Weights of a small mixture-of-experts language model, trained from scratch on English Wikipedia: vocabulary 8192, 160 SwiGLU neurons an expert.
Below are experts of layer 2 (counted from 0) of a mixture-of-experts language model. Rows are named router (the router's row for the expert) and show model dimensions 128-255. Each number is 128 + 32 x the weight over its row's rms, rounded and kept within 0 to 255. Numbers have three digits each.
After each expert's rows: a language model's description of what the expert responds to. This comes from a sample of Wikipedia text that the model never trained on.

# expert 7
router:087151129131099136151106143141121137109082096133097134186104151173142090080070159086159104042125137103147058146102131197100144144147084114111068110139116129129147131104105179161123141147133139105148151139098161150100116103137119161113166114168149191108164087107160124159162176174183121124198155102176076067173107165102105124096138150067109145079095082110189122170126144146105143136135
It responds to: Capitalized words inside multiword proper names of places and institutions, such as New, United, South, State, City, University, Air Force.

# expert 49
router:122163099196130090179128112097104056156103167145137205129091117140155125132111107146156125138103118089143186142139167127059132112138104085119175094128156140166180149114175113101131104079120111173099109125141161118079121099085159109184159158168119142135064144142162144039167154165092132167152111138130098145108145142114110137117189141132126189151162133084087089113123075144107136099130
It responds to: Word pieces built on n or f sounds, such as ne in penned, Ne in Nebula, Fe, no, No, free.

# expert 20
router:124179153091143138099100086162142124120132145118184077151098092115093146157131158161160114135133146132174125160134105175128141149135103167107195186203143124112163082119116127095116096157117128073162120124141120101179098187122085117105092092144150158146135074136144176114150107095146118110139142075123114110091100111176104148075194132157188154102135170121159122142076153095115098132101
It responds to: Short inner pieces (n, i, an, in, u, ić) of foreign names and words, especially Slavic and Romance, like Javelin, Yekaterinburg.

# expert 44
router:149143126102118102102120147109104160133150175103156118093165150160114135134111181119107172127110198128143116112171136212070142166145153124170140129157185121103136114125076100101110155142149113113147097164151124218103100161068199106172140127130163197148106181125094130158154203144099136127157131150086207176183121158121137121086129131106114138154079124100113119177099137080127167151127
It responds to: The possessive his or her and career words in athlete biographies, like began his career, earned his first cap, football.

# expert 34
router:104062081141141098132106113126111139203110183158139137123151123116126136103115156099075100102138148115150129189108126094115074116100067141161106083136151093099093147151120150133104167097071155139139140149074103123185175085099116149107112060122167095105118095094120152131169101087103122135123185126129109069115089093205105127110121123168111088170160096146128168132182117105132094167114
It responds to: Single capital letters inside acronyms, call signs and codes, such as KJIL, TCPCT, RAF, country codes like ZIM and CHI.

# expert 41
router:110134164126118126117121158126118159147139118177132174110091236139149088135152100103092131159153108130123105126127165115116166127146138125162149160134157137161175136126154125117142184085141173099123129161127154122146103085096095146124087231140119160127130151135126058153115179070114134098079112157132035085063101084132117159146196133104118169126091094198097158092123118102167156104125
It responds to: Adverb pieces like -ly, -ally and words such as more, most, well, also, very, often, as in nationally significant or usually called.

# expert 16
router:096118099116098083114119119147076121131072113142156082126175144199182113089131134150171149173113111109105088081111097119167120149137084142171144140158132109154100154109090132135085142098137199119133092136096156097043179115197136154130180115074179135122129121080106129132135078191118117136129120122116163165177209139164198107159112128131078136091119190120141116147168086150148172125085
It responds to: Common nouns about arts, media and family, often in section headings, such as film, director, father, book, music, History, Artistry.

# expert 24
router:109104137180132144048103114148116127143205091120149154156090097066119108105112172112152202182134165122159177156167162099100105113095141114166160131132138130153095117073094119072158144169134138086147177118116167072142088139165088171147118159166086089125049091148082120113106132105144170128106123145099093143081136122141120124122146162098115170125111135149134140056135090123141144102146
It responds to: Field names in infoboxes and table headers before a colon or pipe, such as Born, Coordinates, Total, Transmission, Declination.

# expert 5
router:087153176119107126116128084175146071101109089100129099144101209121125106148079137115107101120110174159090099169111122113168057107122151177176164167125097116074148164117151125134196105102149134077145120135168055114177147127092139122070176132127149142136158116123140085158086153145154108079119107076134165156092137127112089134096122156147141133158109134130133140115166134145100109126137
It responds to: Word-final suffix pieces, mostly plural s and noun endings like -ence, -ations, -ities, in names, decades and taxa: 1830s, Creswick, significance.

# expert 31
router:140074110165142138144127202132067128150156131070127090156154108157093109165131064151170088080148126072070093165145098091117125078112117114109119139132145120124126154129102142120186180136092155126127129139073093192184154163092122166128150113116108131103169114126129124166125131165094082129114155156128153102155146073153104108130138144098043131078134122092181091220115116157061125133148
It responds to: Paragraph breaks between sections and standalone small numbers in tables, scores, lists and times, such as 0, 1, 2:36.

# expert 6
router:104088176110113111129145151104114193150144125162072118117111157113099151167091089064127117114122194137127136208152150114111131095119128152074100110086085124121097116159117100131139074156124111061108182150087110171136156135143143168148153019093095143165097121136152131125156149104117061126109149116119082111160101144159120107113071074060079171135200149084131167177149120148169168173120
It responds to: Digit pieces of numbers in tables, infoboxes, dates, coordinates and vote counts, such as 24 in 1,242,459 or 13.

# expert 19
router:075174145173153122089094138113129121111166159154173145072119035141115109123094142147121141154172175149086131080139137144108172158118127143172158140164168142117152144078142162154092172134133114098120163139093182083113103161138118146154227196139147102110069150139102104124091097087105104143149117106097145067147135133134164153151138149132104151212151116173111056111067068079126148119165
It responds to: Subject pronouns he, she, He, She in biographies, plus infobox field words like Born, Date of birth, Directed.

# expert 25
router:100128143143108131150093162105165096223092134128105101112118105195173103173089082143193122152116132151104184119176114137150159140103100131119116082152095081172093114168096047139207130097177098104089195104133089175136086131129122142127113130163111085099127164082198131091126160166089077111098106159160094133143106146111149136101117125194109085145102111127148089107079136106121124175066
It responds to: Prepositions linking a noun or verb to a following phrase, mostly of, also by, for, with, from, under, between.

# expert 50
router:164167145109232115074116084148132106131112110155137174094079173119105085126168157136127130105185099094125049119182106159107128131098110075077144161126137170095121144099138117143083130113077146179175097142162178154164143102125101088162130167106115116153135125129123193169116126109144171087147159139127105071109084088147139134093158128180157188112085137196123115115173169125193103116157
It responds to: Underscores and dollar signs in LaTeX or asteroid designations (2007 EP_{236}), currency $, £, and words like both, either.

# expert 0
router:153120134074134152127131166089127116135133092127114113075175181137158182182073116065156096118099152180124155170185129160167142175118117126129130115110167108128116147208097095168114113111153121168125134094158165149153133206095134124145129153186169113079158137144103131112186191121063089126083124151131073141151126189109116138156094103180126095155166121152162123095121106165105158164120
It responds to: Function words opening a following phrase, mostly and, a, to, an, or, its, their, often after a comma or verb.

# expert 8
router:094079111120133107188156115125128130202148164119123116090163165080140089110068085176135135146128148142127189142140106106125049106133123095138084135128184136075084145072144033155116145101134103084111126132096139140143158128096099115080085163111158172117125125105152153123063115158135101183123117116188188194146153153126139125080097122132131134094088170118158108108147158191103190104118
It responds to: Word-final or mid-word pieces forming abstract nouns and verbs, like -ction, -ition, -ment, -nt in concentrated, plus control, attack.

# expert 59
router:086138124094108139174150134116124107211100127172102078080152155198114124116149148044136136114139139130083127091100166149174077113179042155134135125103144083108161107109096142121131134119108121162123144114114097135067126122148157188138126103124193097080133142180102110182173112158101142131142132142107164154147138108123221089144074138140112105062186134123132084195082089142144191129106
It responds to: First piece of a split word or name after a space, like Ad, Am, Sp, dis, rec, often inside quoted song or album titles: Consumer, Depth.

# expert 56
router:180153101171094182114120172142113127094137172117153079134160137105181097118107144148186119066181085141169161100130158093102154073135120133108167130051151094106088117171178148116111115108079131113157144099157107128085142084129139149159065145168076151140164161119106119077144125121137108162144162107098102080136154145152125126118196156161180077179109130143140183176143180062180098062118
It responds to: The pipe starting a wiki-table row after a line break, plus list hyphens and prefixes like non, double, multi.

# expert 53
router:108104164207055149149125079114082133115092150134160131152147115129199112127084097132194148093148131154145148170122111098090060116147101123131095133120080134157131092145083136204107109132134135146133093108098145190122147139097178191094142121107146113128179090165147123130188107145092103095103083160170100139119104181105112103145094120109078174139132135192097198123122148113127186104178
It responds to: Numbers and quantity or descriptive words after a, the or of, such as one, two, several, many, multiple, primary, average.

# expert 57
router:154101139151147183164103147161140196093152127107084125177126115154114144140137120132101162105160184155097110147105100083167133100119143165144136149174164119142156167150161149072120067062106099116164119100195204135129124088089177139070109157085098148150102130104107129124144081088187138190141154140140071104130133064141103121127147131079170091132155136171138082104132155054090120156147
It responds to: Double spaces in empty table cells, single vowels a or o ending names and words, and nationality words like Italian, Spanish, ITA.

# expert 38
router:142080143135142152212077139168097107151226096115109165109039121143093125148160170150092159131148153170110098098111097163103150041088112122082195099106124169070113156109185164160124114085108120141118169123115080093132145156135169112172128191089200107086096091115080150113118121106103151134148135175127122070106126120069081097162056187160159154192124100148113154127094096164170098092136
It responds to: Word pieces st, St, est, Th, cl starting or inside words and names, such as Fastnacht, Arbogast, Thick, Climate, plus coordinate digits.

# expert 28
router:083136101123117171123154092156133140175189133112158129162121122087137104144088183171097073144123106111063079158100119178146146134145141118127164124123121187109098171164182134170098146111092102105155145148133127099101086150147160118130144117138087107077071142164099176151147092148181133083107096171200124195162135067121096098102132104114111163093077117118076181128095080168119127175167
It responds to: Hyphens starting infobox lines after a line break, e.g. "- Spouse:", "- Rank:", plus hyphens inside compounds and ISBNs like Schleswig-Holstein.

# expert 21
router:128162155082108099107151180071131122132055175085129144112086133120165177082136145143133109100139156110152115127173148150120151132106105116112071130100067138162132126111115147097165167162136158139115184102149111146078120148130162106172105070140184170121099182151148103145126161180118131088159136150135165092140084107119153158170118128082101105099133112147077111204141080134146176104139
It responds to: Anglo surnames and their opening pieces after a first name, such as Smith, Wilson, Brown, McC-oll, Will, Hart.

# expert 26
router:171134138103157138102145165136100189099074107108105150112069060165172168077141124161101117147167108121223126145119161119107109176064141115120111078164197107154140103101173097173144145172139153057088110135139152047138123137106139116130133106066143170151087149124191172088152082082174110102104120119080129089114155153110210151120141052078137105070086149144070178166078153095189131108104
It responds to: Final pieces of English and Germanic surnames and placenames, like Roxburgh, -well, -wood, -berg, -ington, -mouth, Smith.

# expert 48
router:097137073148146056134143124094121142140120134174105169097088126179074103110112069117151110157127124106128144133106101132139072136175109124124076167141116077142139107174134063169196054155144173112098142108126095150159186125116243109159087112168177077164154156129158082150110081172094151150109078174184096168142142176095133141092130161158113066125155146115107101108152129093122156160091
It responds to: Conjunctions and prepositions starting clauses or phrases, mostly as, plus for, when, while, including, due, like, if.

# expert 47
router:149112102101049146051090172121104095118134104133138133131103125158126091118081122116187175189099111106120162149132068106074147112146165125143116122181155149122172103156122068128166094167108107097111177093022097141127084141073169156158138159151116127196107121165144136106118135109108103086167205199134099090111131164170104127118082105133147096155128060093168109141095159119180136131108
It responds to: Prepositions in, on, from, at, during, sentence-initial In, Since or When, and month names that begin time or place phrases.

# expert 37
router:185092124123084194128113122163151140146134140138120097127149088141102141151131154132087100214159131141137134091153131079105092073087156087142111099179112125117144063126097165056075141122136147153084151149195148119138107163173102116166129149161120181104126112125172119140127159184169156138161136164113125173152146097067100081109170102170109156094112104114107103082080134118163098089188
It responds to: Word-internal pieces such as ter in cutters, ron, ost, cent, plus quantifiers all, each, every and blank table cells.

# expert 27
router:066105092155137133111096178112143099115142151174068177164125163136139118127127132063105113153148097115126087165058120130145183133139154100172137130054114135101144110178107057107158150076092180138101130169170107117157140110172113122092131122115117115088149088107153041139061073158098127106107146101160144109198094103141155157164151144105117133124078120116100110113136184123132161154143
It responds to: Opening quotation marks, parentheses, braces and capital initials that start a name or title, often before CJK or Arabic script.

# expert 35
router:180138184117167165142093103133075093061131098121130163160068169095131148204200187196120115116102152127161117124110159209151161165130118122080097166158125101188107192197158091167125178163138135108084136110129104099081136122135068131170173107177121078115202130119146136074072091178121094111113132115159133152192126108089100073152138089127130101102102200093142118111137160133148084121144
It responds to: Colons, semicolons and pipes as field separators in lists, infoboxes and titles, as in Produced by:, Note:, or song times 3:51.

# expert 32
router:089125074105120114141090091153111137126119139116175114114106117155109148093080147184159157104088128127165082083139134183166180159169148118159127131163137110083107080138169142136148187103109125134152121137123124193177112112089107120141141111105131196155168135100121089121129157141061173104164128099135177154137183112137127107174073144143099101154105144049138164130152148107140184160069
It responds to: Year numbers in sports seasons, tournaments and tables (2010, 2022), plus season, League, and place, often near Cup.

# expert 9
router:097068120124124147119173131182125211102089160118139136190076121083101113129155128121051107125170102152137089158124126108105205132138164093144151125037070148191120121120124131051084157153160151092135138121097098077091104145152104062085061142168123062133181116129111176085112148124138150099135166137162146102131115171161132105109172139154142213131156125168159114114146107126096133089152
It responds to: Country and nationality words such as India, Japan, Russian, plus byte pieces of Arabic, Cyrillic and Japanese script within transliterated place names.

# expert 22
router:156114160117115121079112091154115176164080099144075108152098076126141125109115080089122097146131146138144160182202151144197120145117143112080066086120098113133154159131144114114110106151088116075129118090106146166114151146133151177095125115156142128122151188119157089166117178192141130201124161128120140141169153153163107163187091068155074123124155103092137127137135070205115135139117
It responds to: Pipe characters between table cells, mostly after numbers, percentages or names in election, sports and chart tables; also semicolons in stat rows.

# expert 33
router:101126155105122175095137138140116187107172158148129066122112098174125093126082126174132123081120124205124097130105116102114177165155157169132087076112098083171131101117122119132099130138116150131139112150150114155181109128145151133148152162080153060079111106099182144205163096074195110126116105106073156107105129080089109169103133126146160158124111154128172143111143139100148054100111
It responds to: Single consonants and clusters in the middle of words and names, such as f, p, ch, end, as in Ethio-p-ia and Superint-end-ent.

# expert 15
router:110143082113112141162136135146187111110155109088105129134080171098138063163135159101097161168146138119099127078125208130137143081157152117145101157200147223119118095130089149122134149145119108150170091137164100159131146107162097119179188137141085135073142135113095163123098113084175137190113116122081191084101098116160128125114181114084215058101074141183127209129100145137118143175189
It responds to: Word-final pieces like -is, -ia, -ca in names (Portis, Iris, Mallia), plus common first names, inter-, Republic, and equals signs.

# expert 39
router:125212128154138143190195059146125127093136106152155166139128130132127111124097154127096183146105079152152126174137141165126108125080113079133166120156145133097115092129078102157057193137117101127125111135206155057157066082151139114083114168132089184153141099104144140118101100120164117085075158149126118078081081189152077128068136125125158117150113128158125147063194083108168114138132
It responds to: Percent signs, closing braces or parentheses, and units like km, mm, kg after numbers, mostly in poll and statistics tables.

# expert 45
router:152087100138183118124110096109160149125104103144150082150165128156127140150104095129120122124120132126132158189146127190118153181149121120129103155067149141141049153086131074102145042195092138170119195150097169105130143171109155171122115126068096162141141154103119131094111116090081188125159156090111045121078119099175138098164140151175116087147116095111134137082163155121153118067172
It responds to: Line breaks ending table rows or list items, and relative or clause words like that, which, how.

# expert 55
router:208185144106128145140105111123139062191129094064121114133098098145150128109129152096081125118169087110126116122201103119103139096131066135068126183132142168148109034115139108115194160160112142110158133155165155103132100108150161074121137136137089098150150116107085169104110195055221148098116151128153123110108131102183105087149109093122129158108128165150164161182172112139178119108104
It responds to: Ending syllables of words and names, such as le in Schedule, nes in Wednesday, and country names like States, Netherlands, Sweden.

# expert 54
router:153082138155080115197086179108103120156143192120155130147177138178130174140137153102147093134109135084075154090090161132084132167123183148148115130161153162060181183124119083115104114136122137134117123133067174158062110166137135111129055132079102059102152096149139127179142105130102169146119095144113127138106083149114108075137115147168148141154134095118096159094111101135072127130165
It responds to: Short opening fragments of words, often after hyphens or parentheses, such as lit in lit., pat, opp, per, rac in anti-racists.

# expert 62
router:179185139087122128097215140095151101142137146149126147104112119094146043123169139181126130154120184079152113160112079191151181139137101134105163095121064140061070127125109124130107104105072116142186071155185112122168106063156080100095130132108076163119117153110115186140084139138104175127146090150116194195145092094138137168158114105093121132139078152131134173148171111134126093071110
It responds to: Word pieces with French or Romance flavor, especially accented é, ér, è, ü, and endings like -ion, -ce in names.

# expert 4
router:137159155189118096134175106105142144172130151131164143136200145108119157123109157105121160141109150125087136149110100067136082113124136149121082152093111150127123097132164098142089081125069105142126184108131149102134103194133145166153103126123117061171117156167130131171136104137082164148124122170116107063059110142111110177130091118071125136096168071142038107047094091083089145129118
It responds to: Opening pieces of long or technical words, often in taxonomy and biochemistry text, such as so(dium), Hyph-omo-, hydro(lysis), fun(gal).

# expert 52
router:196163104119123109132136076137193082092178126107109121111155102156084147189148131091170114173181109142129144074143192124065122139159134136126159163131084166115074123112092181088096182176082070159128135153139162126061077100120095129119137121165072191158131024103118135136120190109134109151164083064129160096145118142145135135106135180114157108148133106109137116089135103165087122144064
It responds to: Verbs and nouns like over, played, won, born, war, Preceded, plus inner word pieces such as S-li-de, comp-ens-ate, Victoria-n.

# expert 3
router:079180128116157134123092148133168074102105138128135159158116137129089103129174092148062154126124077151105104091133152117222132174194160093104176098112092136109177153134104144082142123137150130166154063027086138135128153106135126134103125049112154082138158099131105120108105119113109111065155125104136090105130158154124148159119130115110156113074207141135134111101137114143105088118099
It responds to: Single letters and short fragments inside foreign or unusual words, mostly East Asian and other proper names, such as Ko-d-ō, Tan-d-berg, Kong, ang.

# expert 63
router:137117087137172164146091108149068129111159156141110150110137100100164107170150073094144154151059111111152152123124132139140121129091140139170103109145121107107187124154101128152183084130154186119114166082151070163106127135134095145134098136188112076125174141177136111132139163089067097134149185147194138143149116119059143130173114134103105109170118140154085156111213132117132115124155
It responds to: Forms of be and have plus not, also, but right after a subject, such as was, is, were, had.

# expert 13
router:138165073111141130113086154209135113083185120079107181103083163108138117119163184128105079105186070145146171115171151120097106129105171081089162094137099132125111074139168168059146171154131132135139105152106157138092134137177125097158095185137103167145116142104106121169136133150130130101083127101096063155105108115128153072111167141066109168130126095106167096096097126146133143123176
It responds to: Opening parentheses before dates, units, glosses or notes, such as (Iran), (5 ft 9 in), (1960; also plus signs and numbers in tables.

# expert 42
router:114135123119131091136170143121159119170105181111135079108156154176079101140143076085144144107042195163154156170135113123107070144136135119152114122135125051123168125169100121074181048108184073131137113124117148102124151140136108124165096057112096172144079147131175090108077132132162111075111160143169101189141137165099188169116099117155118177161111164178149119171122157202069171138077
It responds to: Verb endings ing and ed and whole verbs after a subject or auxiliary, such as trying, belonged, moved, used, up.

# expert 58
router:151084182121174098119139178127133116128103145164107141142082126109144084093120169164120110137110079145154088114124144088176141126145094147149119093114140135092174145112188061132140166156095154162172153150131123127130107121131103142154083109173171120168157129142082138177128160161090158152154151131110144137106147089159128085119103121090139111139163137107096109183084129157115180160095
It responds to: Opening pieces of first names, often Slavic, Spanish or Georgian, in sports rosters and lists, such as Gi-org-i, V-uj-adin, Jo-rge, Ivan.

# expert 10
router:174082162154092190129121089091131161144139102099128147106130132149133138167110141129155114107111188135155163149178149128213039189133135149082119078075121132135139113157127127144185093146083168165104155078091071145125142159105180140096110099138087132159143165125118132087194144114153131125097154091157101175170130154149166141100115094092143127126138167100076101096124112170133079190124
It responds to: Commas, plus some "and" and semicolons, closing a clause, list item or place name before and, which or but, e.g. Wednesfield, promoted.

# expert 40
router:107137143132122111106205157150156102130040166135117098164121118134078127165117177137119105126140151121137109127104151089125100078143119150110140101090105142168136132142138111098078131190116149119174132110111070113139153111166079086174152124061086081115148197165140099112159151187109129136110066135120159149076213156125187137131150131151154114128074084154068137119148093081131158113099
It responds to: Apostrophes in possessives and contractions like She's and Georgia's, plus mid-word syllables in names such as Gra-ti-an, Gra-du-ate.

# expert 18
router:125156128098125101140140116160144148101117148061113128105200168131179168155179119125181133172096113194077110121098118113171119068152136134140117133151167141122073080169100165165088153140202140073099075149148177146114160175135187149099122122147099106100058186120160077091150048110150105197103090140158136108102120091099091184115153099146122107084137047096099127153147175104103140114163
It responds to: Mid-word adjective endings such as ic, ical, tic, ual in words like metabolic, plus pieces of foreign names.

# expert 29
router:135123105128152127135200130146155111113154074161123171164144065087123078130102158156153098155163105139140116123139152122168141146195156087103157134192133157153098149097118163149141179069096112150134105098178122092099158117099094123180151140067110098162156081105140174109138169095163127083122127102191094130108061122176137126070107105167144068132114147129081109120157157112099124151124
It responds to: Sentence-final periods in prose and abbreviation periods in species names (M. jaensis), plus spaced dashes, question marks and exclamation marks in lists.

# expert 2
router:129180157140116151134127148139158135120125130054098127168131081097145098124182134175168168139170165083143162142131137098156150130099132099177129110138124185157108113109105172088114099131126133061172127149169188118180101140197085125177119107122088132121169096156078175153144119052103176082163127115150116134122157134137114120127137142205190113152093146090103127134105188081133078050142
It responds to: Election-result table headers and terms (Candidate, Votes, Party, election), plus the ending -on in names like Macon, Hudson.

# expert 11
router:148132187135123084104164118107112166157161085104127155104127117123130128122142081107121166096139122100094160095154176109093156125136148134084127171138138150139065176155051133118206110163090071087068087096062132128169113118152095121145130165110138079173091136161145106083124177175173109163196170161120140150155169075117125150165113142174060103156093123155178112089122167129141138190117
It responds to: The word the, and sometimes this, these or at, mostly after prepositions like of, in, to, before a noun phrase.

# expert 51
router:151109132109172158092123093121145128146137124133106167142180149088091154106145102148109104110152111126117131111160131079141212143143127145121155133140117169122139139075197135127159067119137120089075121118155158091161103092105106129103131161127146132165100134198075174170079161142163123148139182074105162141128112136095096116139126169136159174094149064085156155079104180073155091155165
It responds to: Closing letters or suffixes of words and surnames, such as t, r, er, l, k, as in Rike-r, Laime-r, Betwe-en.

# expert 14
router:106138143093175209083067105122130103094170084119152103159134173103129191069131171154168121090180117120078129089117128138165103079117167065132143130113065137121109172133098192153162146130151163100114147150119115099151142105093156105162147149131178177149095137117126149117105113101105103104180108129147128112076127182178131195128189094125165176101119156153150164101090111101119103155137
It responds to: Word-final -y pieces (easy, storey, survey, -ty, -ry, -cy) and round number pieces like 100 and 000 in tables.

# expert 30
router:085124063159081105124121055116130130160089083164135151128088147056134129134161085096115129138065124149187137165144062114145128140130118176168084120093104145137138085091129138157156088112200153178097125113082096176102171153144132128065158115210145156128122098124069132152145137077144111135116105098159141130168106099109168114171116150119076152125170207172182164118169133134134095090117
It responds to: Ordinary nouns right after the, a or his and before of or punctuation, such as family, station, history, place.

# expert 36
router:158094122152142089097157103155177105102159142163094181097055037103130094100135142129108083113175154053191147150159116137125129061047155139143058129173114119144111172152107181172070095109137100164094111091166151100100123114128083167160117125116091198093108116122096159112119118136088149127117099113109111184120115081117131111127140127174162118166107093135116149144108151129111175180125
It responds to: Ordinal and sequence adjectives after the, such as first, second, last, same, 11th, plus odd word pieces like ud in puddle.

# expert 23
router:154122093090122065174182173141110090102113139069143155171082057103139171131115146085126152128132106109105099191138192173157151150152156122080183073090158168086107144162080074101125180136151157073119117130206129136036126084120191079114135169136072178184102165106204145159114196141110119123110093113083108155141136088171106072077122126156113120089122133106141089131096132187130134179112
It responds to: Decimal points and en dashes after digits in tables, scores and percentages, such as 49.31 or L 91–106, plus some sentence periods.

# expert 17
router:136165174050085114141109125094129159168057147134137079097193093108081188111156153120120149125096168130093179107091142079148131146142142130077097174118111184089167152097173111192091129083155114142108163218126103091093091141087134129136069133183157130104144149084154116118152098127120109175149159113098097110114081060085184128168101112081129140171148101151088114182099128128093098127131
It responds to: Short two-letter syllable pieces such as do, co, go, to, Co, Pa, often the start or middle of a name: Overdose, Aberdour, McIntosh.

# expert 12
router:154174110141141163085099107132148152075150119146177134181098167149139139148188101059127153087160144134180148104110178126111154150112193115141174124193189138116173117114136179138137059111155139074174194166112149108163121044148083079110180129099068166176157142151147168101118097156132163097119132133075130163087112094154120138088165156124122149162135067145145082105064108141146148097114
It responds to: Slashes, plus/minus signs and table pipes in numeric tables, plus the nouns time, century, rule and suffix pieces like ary.

# expert 43
router:118155106142130103130116159111122063144148085146172134145102200154101118136151146130138167090149091119166187135103144098171129115074119116187124117146128119094144126193170147074107166134114069138147096155131172103128141112173132114096146153091124114192093103078143137171175164064103181120104141124097158098169140101089080102109130166135117220126127113108142178132148175107152100081145
It responds to: Equals signs in wiki section headings such as ==Legacy== and ===Death===, plus degree signs in climate tables.

# expert 61
router:090140167091200191147160171104128126098082132099060108200165172163076075120180122118087132138145039124089114080138105114172100122148150164143147095061106137125122132140168159113124108131164110134111102155084104072143135166137083133085092104150183091128089148123097098108165162136153161154078110121159135105115106156151126144187128158095122139132098169163080163079100189102121082145109
It responds to: Syllable pieces within South Asian and similar names and places, such as ja in Punjab, aha in Abahani, stan, sha, wa.

# expert 1
router:194073126115116098091168099143151117121171094132136125119165159109176161099156122197132111111134178116065077154142123148082086152089141108149108168169148141181149063098141100075115158128139140180147144129136157092141076068133085151124148138095132152103115129161092190144123185174153138132146153189077137052098148037095132138127158128137133122145176112082137085156104129142176135176141
It responds to: First one- or two-letter piece of a word split into parts, in names and text, such as L in Luc, B in Both, h in holes.

# expert 46
router:140124082180168136126103090093164147101141127116169184101127093117126130109056098128164120118101077141125056138118162106154143105110154121160120147190118141145094142069156190119185104079176082148182098160172130143172174124155097102126173075083095152144123093124085107083154111134146107079124145174111139146135143164217126111098123170184152097133142121195145079103177113075108074077158
It responds to: Closing quotation marks and parentheses ending titles in track lists and filmographies, plus spaced dashes between song, artist or date ranges.

# expert 60
router:083094183207121132164120110121148155075136122148094148081168117087126150138097115128118084106068081143158143087102122156075165092145169149129061137074130083094091075211174158143075142132134106164121075027065135184132148137123101100097191120173164102120129092094196106181119119127123129141127082141117105123133157135118105139145134138102115173100112176116130170087112104134120144153134
It responds to: Relative and subject pronouns before verbs such as which, who, it, they, plus nationality adjectives like American, French.